python train.py --normalize_top_k=false --learning_rate=0.000507 --schedule="wsd"
Below are experts of layer 10 (counted from 0) of a mixture-of-experts language model. Rows are named router (the router's row for the expert), gate (a neuron's input weights, with its number), up (a neuron's input weights, with its number) and show model dimensions 192-255. Each number is 50 + 12 x the weight over its row's rms, rounded and kept within 0 to 99.
Before each expert's rows: a language model's description of what the expert responds to. This comes from a sample of Wikipedia text that the model never trained on.

# expert 52
What it handles: Short consonant-vowel pieces inside longer words, often a word's second piece, such as uncons-c-ious, V-ac-ancy, pat, reg.
router:47 53 48 30 50 26 48 61 72 30 34 52 47 51 45 39 53 37 35 65 53 37 69 46 41 49 57 56 48 38 45 34 53 51 38 64 38 58 57 66 49 65 40 52 44 43 43 47 48 34 43 63 60 58 55 57 59 25 41 28 49 52 60 57
gate0:37 55 54 59 28 34 63 63 59 60 49 31 58 32 49 35 49 25 69 48 39 48 48 59 50 50 52 44 52 31 58 32 52 38 47 56 47 69 57 68 45 94 31 63 43 54 40 61 60 43 74 40 54 53 45 46 59 40 51 30 41 44 76 63
up0:44 53 67 59 37 60 47 61 32 65 45 62 58 41 52 38 48 59 39 43 36 50 44 56 47 47 60 53 54 58 52 59 54 44 41 26 38 42 34 68 72 52 51 37 46 55 36 35 45 46 74 43 41 56 46 72 59 28 40 53 63 40 65 57
gate1:48 41 48 44 61 53 76 63 37 33 52 50 55 22 37 55 65 35 53 45 60 54 62 36 46 38 41 47 63 48 72 58 43 61 50 58 66 35 47 66 42 50 44 20 40 69 42 70 56 55 15 63 54 71 58 61 55 45 43 39 65 50 69 52
up1:58 52 42 40 50 64 25 43 57 45 44 50 52 77 53 64 53 57 51 64 33 52 59 40 40 34 34 49 51 49 39 57 63 35 54 32 42 61 44 30 57 60 47 69 53 42 58 45 56 63 65 36 57 41 42 54 55 57 82 47 57 50 39 61
gate2:57 42 40 27 49 50 48 41 68 58 33 78 39 77 71 59 65 39 53 51 49 64 48 50 51 54 37 58 65 42 44 61 78 64 33 49 50 73 46 63 58 67 41 27 46 47 59 61 55 35 70 44 58 48 40 34 44 30 53 47 50 56 66 59
up2:44 62 57 32 81 40 34 58 55 50 51 50 54 74 52 56 61 39 41 21 46 44 66 57 45 48 47 59 45 71 54 61 40 48 39 51 60 60 36 45 45 55 48 21 63 44 53 71 49 47 64 22 41 35 51 45 52 36 32 50 58 62 39 47
gate3:51 59 43 41 37 50 44 86 55 40 40 27 41 50 42 63 51 55 44 69 60 39 56 51 54 57 38 26 76 54 50 57 60 49 43 47 28 75 54 63 18 45 35 47 64 50 55 57 54 54 42 49 74 52 60 44 52 53 85 42 51 52 34 36
up3:53 53 55 42 54 41 39 69 38 29 52 50 49 48 54 62 52 38 35 70 60 48 78 54 55 64 49 46 63 41 70 50 54 73 43 61 21 60 48 73 26 80 40 51 58 42 53 44 80 54 62 49 54 40 71 37 54 52 77 35 71 46 45 28
gate4:59 37 40 36 61 35 54 50 47 31 53 28 36 50 49 47 70 49 26 52 43 63 68 65 54 42 46 86 83 56 44 73 55 49 61 63 36 42 36 50 35 38 54 48 17 23 34 37 47 28 35 48 48 46 71 37 45 37 47 50 49 36 30 43
up4:36 55 30 58 64 40 57 40 55 53 39 38 67 45 58 53 55 50 24 66 44 36 44 48 37 50 61 63 69 53 47 71 67 54 45 49 28 64 49 46 39 51 53 31 41 36 25 39 45 50 51 50 49 50 33 63 36 55 45 76 55 29 37 55
gate5:35 55 57 45 46 33 46 62 41 35 44 34 54 56 46 51 55 68 44 51 51 27 38 47 62 63 51 36 53 26 50 47 65 52 62 55 47 99 48 49 53 59 51 47 57 54 51 46 60 40 48 42 55 61 71 62 42 47 39 23 57 53 45 53
up5:48 61 52 48 37 62 54 58 54 38 55 25 55 38 60 37 59 60 45 62 65 31 58 51 37 48 39 44 65 43 52 37 48 65 50 35 40 42 27 37 45 37 45 65 73 70 50 45 38 46 67 69 44 78 71 32 50 53 54 66 46 40 57 50
gate6:38 38 59 47 62 49 55 41 51 35 52 35 66 30 64 62 35 42 55 46 43 49 46 60 41 46 44 25 65 52 50 46 50 55 42 66 41 30 71 57 54 70 45 67 55 58 56 56 37 52 27 58 42 54 56 75 48 29 31 48 82 46 47 55
up6:34 43 55 46 54 34 47 43 32 58 48 80 59 50 61 54 50 61 50 40 20 33 56 59 48 47 53 43 45 54 57 52 25 46 35 53 85 58 62 42 52 49 65 20 38 37 62 44 37 33 32 50 38 48 47 62 68 24 45 44 80 51 49 47
gate7:62 47 64 60 35 62 43 70 57 40 40 73 55 65 62 75 41 50 45 30 47 52 56 77 69 53 49 50 61 41 34 14 56 52 44 62 39 35 38 47 65 68 39 42 31 54 67 44 58 55 57 54 42 48 48 52 52 45 48 63 26 58 47 44
up7:48 47 42 54 53 46 56 60 34 60 44 37 39 76 46 59 60 56 61 63 43 53 45 31 47 43 78 43 55 44 39 55 67 27 50 53 47 69 52 44 36 40 33 51 66 50 68 50 44 61 39 57 50 59 38 39 38 77 61 55 62 55 52 45

# expert 62
What it handles: First digit of years and numbers after spaces, parentheses or since, such as 2011, 2016, 1952, plus line breaks.
router:53 43 56 43 52 41 62 53 74 55 32 41 40 48 52 36 36 24 40 60 75 49 44 42 53 25 47 51 64 60 51 52 40 37 46 78 63 44 67 55 45 44 45 28 57 51 41 41 40 48 40 44 54 58 47 45 56 44 51 16 60 53 49 50
gate0:30 39 57 38 44 32 56 44 90 41 27 47 20 60 41 48 49 51 37 39 45 44 57 40 54 28 62 41 56 48 43 39 37 59 32 40 59 47 58 53 39 54 59 59 62 39 46 46 45 30 53 39 41 52 53 62 39 47 47 49 64 58 50 33
up0:26 33 47 52 40 48 51 47 65 49 55 38 32 46 32 20 33 34 56 63 54 53 41 43 57 58 64 43 54 58 31 35 57 37 54 57 41 36 70 45 45 46 45 47 33 34 31 32 39 36 73 70 55 58 45 39 44 40 51 52 45 49 43 60
gate1:59 41 46 61 30 32 52 46 56 60 24 33 44 28 29 42 43 55 56 40 47 43 63 56 55 42 58 62 67 39 60 45 48 46 58 64 67 50 39 56 30 54 55 42 53 46 25 57 63 50 56 32 44 53 43 38 60 53 50 59 57 45 38 48
up1:57 35 44 53 69 61 35 52 40 61 37 24 59 58 35 66 57 56 53 33 35 44 67 61 55 63 58 51 24 33 48 53 40 62 42 21 48 57 42 53 53 71 75 20 58 31 41 56 72 73 52 43 64 58 61 40 49 67 62 45 41 37 41 72
gate2:46 54 45 39 51 49 51 47 66 62 53 52 51 57 33 53 44 57 49 09 58 36 68 53 46 44 34 40 53 63 60 38 50 61 54 65 46 70 47 52 71 47 58 67 82 40 63 45 49 60 54 34 52 63 62 42 26 59 51 40 48 57 52 38
up2:60 54 48 58 55 53 55 52 47 64 47 73 59 52 56 43 51 58 50 62 33 37 41 55 56 66 48 59 69 38 67 50 47 79 62 31 39 71 48 43 67 45 33 51 22 78 54 46 54 28 57 63 40 67 56 51 44 52 40 67 58 47 68 46
gate3:68 37 50 60 54 44 62 35 80 69 54 54 51 28 36 68 50 39 54 77 67 49 73 57 59 37 47 38 58 35 74 45 48 43 66 65 47 62 61 56 51 58 58 47 55 57 44 50 56 34 46 59 28 54 45 46 35 42 22 30 57 41 15 37
up3:57 49 49 68 34 51 43 59 63 50 67 39 42 48 35 61 37 48 45 53 50 44 70 51 55 48 61 42 64 44 51 47 77 64 27 53 40 52 44 52 48 42 43 50 44 56 57 35 39 51 57 53 54 56 53 34 49 41 58 41 67 52 52 45
gate4:54 39 59 54 48 47 54 67 40 66 55 46 51 65 52 54 39 69 58 30 50 54 61 48 54 46 30 63 38 56 55 56 37 37 51 67 26 51 42 45 58 47 39 30 49 73 35 36 51 55 54 43 38 58 59 26 52 54 46 54 49 65 48 67
up4:88 49 59 62 57 42 57 31 51 75 53 78 37 47 43 45 43 52 46 45 58 50 39 58 53 30 33 45 45 54 53 55 36 33 47 41 67 62 61 51 45 57 62 41 34 59 50 45 69 48 42 65 54 63 37 46 37 50 34 30 49 27 41 43
gate5:63 46 51 48 45 65 36 54 54 36 65 46 57 60 65 43 63 39 58 58 62 56 47 31 42 54 46 33 51 39 69 47 53 29 47 64 57 41 54 61 40 66 59 48 66 39 32 63 48 38 40 45 62 38 54 47 62 46 60 34 39 65 35 37
up5:13 40 36 45 36 41 43 49 54 31 35 42 61 50 48 39 62 33 74 33 64 41 52 41 62 60 21 57 78 55 48 31 53 39 56 71 51 49 26 91 65 68 57 74 56 56 46 50 42 48 56 36 42 54 56 54 35 50 52 38 39 67 38 55
gate6:38 40 56 55 62 44 58 55 70 49 50 53 66 47 43 25 36 17 89 40 46 49 62 44 59 59 30 53 52 45 73 50 52 67 45 48 47 58 52 37 34 53 39 63 53 64 37 39 32 36 62 42 38 43 55 21 40 49 56 47 66 70 52 28
up6:17 46 50 24 35 33 30 50 45 31 39 45 36 35 38 42 62 45 35 46 41 57 47 35 40 47 44 61 52 49 30 55 55 58 52 52 39 49 46 13 48 80 36 37 64 47 51 50 46 67 27 57 61 43 61 51 61 47 40 40 46 59 51 68
gate7:63 50 40 30 40 73 54 56 49 52 57 53 45 41 52 43 51 43 40 44 76 63 20 33 29 38 42 47 57 54 75 58 47 42 38 68 56 33 67 46 42 47 26 57 76 50 54 37 44 24 19 41 51 54 48 46 49 54 68 29 66 31 74 58
up7:32 60 42 25 59 48 41 61 42 47 57 59 57 45 32 39 54 41 45 61 35 51 59 73 77 78 44 58 51 44 53 54 60 61 59 36 49 74 42 69 46 57 38 32 49 55 44 53 41 60 71 46 52 35 53 55 38 32 41 51 50 62 63 43

# expert 6
What it handles: First letters of song, album and episode titles after quotes or pipes, plus digits in chart and election tables, e.g. "Too", Blood.
router:43 57 52 46 48 45 36 38 71 53 43 46 60 59 33 53 51 53 40 49 82 46 41 61 44 37 40 27 63 75 47 42 56 32 39 62 44 45 66 43 45 59 42 56 58 60 54 39 37 59 50 42 55 46 49 38 43 51 61 40 48 69 55 47
gate0:56 48 53 74 65 54 37 47 82 40 47 28 44 35 72 47 38 62 59 59 44 49 50 43 30 63 56 69 68 54 43 61 64 37 51 56 29 49 60 75 38 51 61 28 63 44 52 43 60 44 59 51 43 22 39 42 21 32 44 33 52 52 65 46
up0:65 50 79 68 34 55 33 58 75 59 51 42 63 60 61 36 55 76 50 58 52 50 45 51 44 69 43 59 46 64 44 61 75 52 43 49 37 44 36 55 44 40 52 51 52 39 44 59 75 33 49 46 50 23 49 39 17 18 48 44 51 51 70 42
gate1:49 86 51 49 44 56 37 42 66 67 64 55 38 33 37 64 53 49 59 50 62 49 51 68 40 53 45 52 47 60 69 58 57 65 44 41 61 44 57 51 53 64 63 57 47 44 49 38 15 55 47 54 41 58 37 66 53 41 62 45 52 49 56 74
up1:46 24 37 55 42 65 40 39 44 46 38 45 41 63 28 59 44 43 85 46 75 43 48 69 36 62 46 42 48 60 37 42 54 43 72 47 56 67 34 51 32 84 56 73 40 48 47 49 54 31 52 26 47 68 54 52 49 49 62 43 53 41 59 43
gate2:47 67 48 53 35 69 52 59 88 55 49 55 46 66 53 69 50 24 53 47 75 55 57 47 59 47 58 42 53 56 22 49 34 41 47 63 41 62 54 33 39 65 40 39 63 67 67 62 43 47 45 26 57 41 57 46 41 67 35 48 58 64 58 45
up2:37 67 65 52 53 80 56 42 65 60 65 42 32 67 39 48 64 30 48 48 55 61 63 43 45 67 45 42 75 48 28 50 47 27 39 38 49 61 56 45 49 62 61 48 50 66 61 50 47 48 44 29 81 23 62 18 43 57 55 53 61 52 55 49
gate3:55 36 50 34 45 57 48 54 59 49 70 59 59 73 45 43 49 35 45 56 53 33 46 62 43 33 75 47 37 61 40 37 42 56 36 45 27 52 49 53 53 59 36 64 43 52 33 45 27 49 49 55 42 30 36 49 46 52 57 37 38 29 49 53
up3:26 47 42 39 50 59 44 43 52 52 61 56 51 25 53 47 40 52 51 44 46 52 39 37 54 59 48 52 60 41 46 47 59 69 48 55 63 65 67 43 38 31 36 34 39 52 53 35 40 30 56 46 68 59 57 34 55 43 47 53 61 62 62 44
gate4:68 44 65 33 44 58 60 40 67 71 40 63 65 53 39 53 45 32 47 79 57 35 35 57 62 65 92 48 40 38 45 55 61 45 46 51 56 59 52 46 38 56 53 61 59 58 44 42 53 55 39 41 73 47 43 54 51 40 61 59 43 58 53 30
up4:30 44 53 56 55 54 62 55 41 26 37 42 26 51 56 36 64 43 46 47 49 46 69 67 48 44 46 40 69 43 56 52 52 28 48 38 30 43 33 56 37 46 42 44 37 42 44 46 53 40 64 45 50 57 52 63 58 71 38 49 53 58 63 56
gate5:41 42 59 49 38 49 61 40 58 45 31 38 20 60 46 41 55 69 41 39 60 43 40 60 43 33 52 50 57 70 48 47 41 56 61 38 59 62 87 47 49 45 51 52 62 48 61 54 42 55 67 42 49 52 44 35 54 47 49 59 50 48 34 38
up5:50 55 41 64 42 53 32 48 57 67 72 46 52 59 36 61 57 52 54 55 41 36 58 45 49 42 49 57 48 55 65 47 38 47 45 62 40 34 37 65 39 57 50 57 57 65 39 45 59 55 80 60 36 46 47 57 48 51 47 47 44 47 60 57
gate6:34 76 35 50 50 54 52 47 46 42 24 63 57 47 43 42 60 41 42 58 73 56 38 35 44 32 62 65 44 71 53 43 49 38 29 68 61 52 68 53 36 65 47 44 55 53 61 38 35 48 65 30 46 45 47 77 46 74 49 53 34 60 50 48
up6:61 58 70 44 41 68 52 82 52 45 44 63 56 38 56 68 57 38 49 42 62 56 68 34 56 78 38 32 55 41 47 66 37 59 49 55 69 57 43 65 53 57 48 56 53 41 38 60 39 60 53 35 48 70 50 74 48 35 44 39 52 61 64 63
gate7:66 67 68 41 61 50 39 71 63 59 47 51 38 71 50 60 56 62 51 47 57 58 35 43 37 38 26 43 35 76 37 57 49 47 48 42 48 45 69 26 44 72 41 67 55 40 63 36 44 60 62 33 64 66 51 54 46 65 51 32 52 74 51 69
up7:49 55 39 50 51 60 52 62 33 66 51 54 52 45 36 50 65 50 51 53 43 60 57 67 49 61 37 41 34 59 44 47 57 37 62 35 82 46 65 34 53 51 41 47 60 28 56 41 42 48 47 41 53 48 57 64 51 39 62 40 62 20 23 39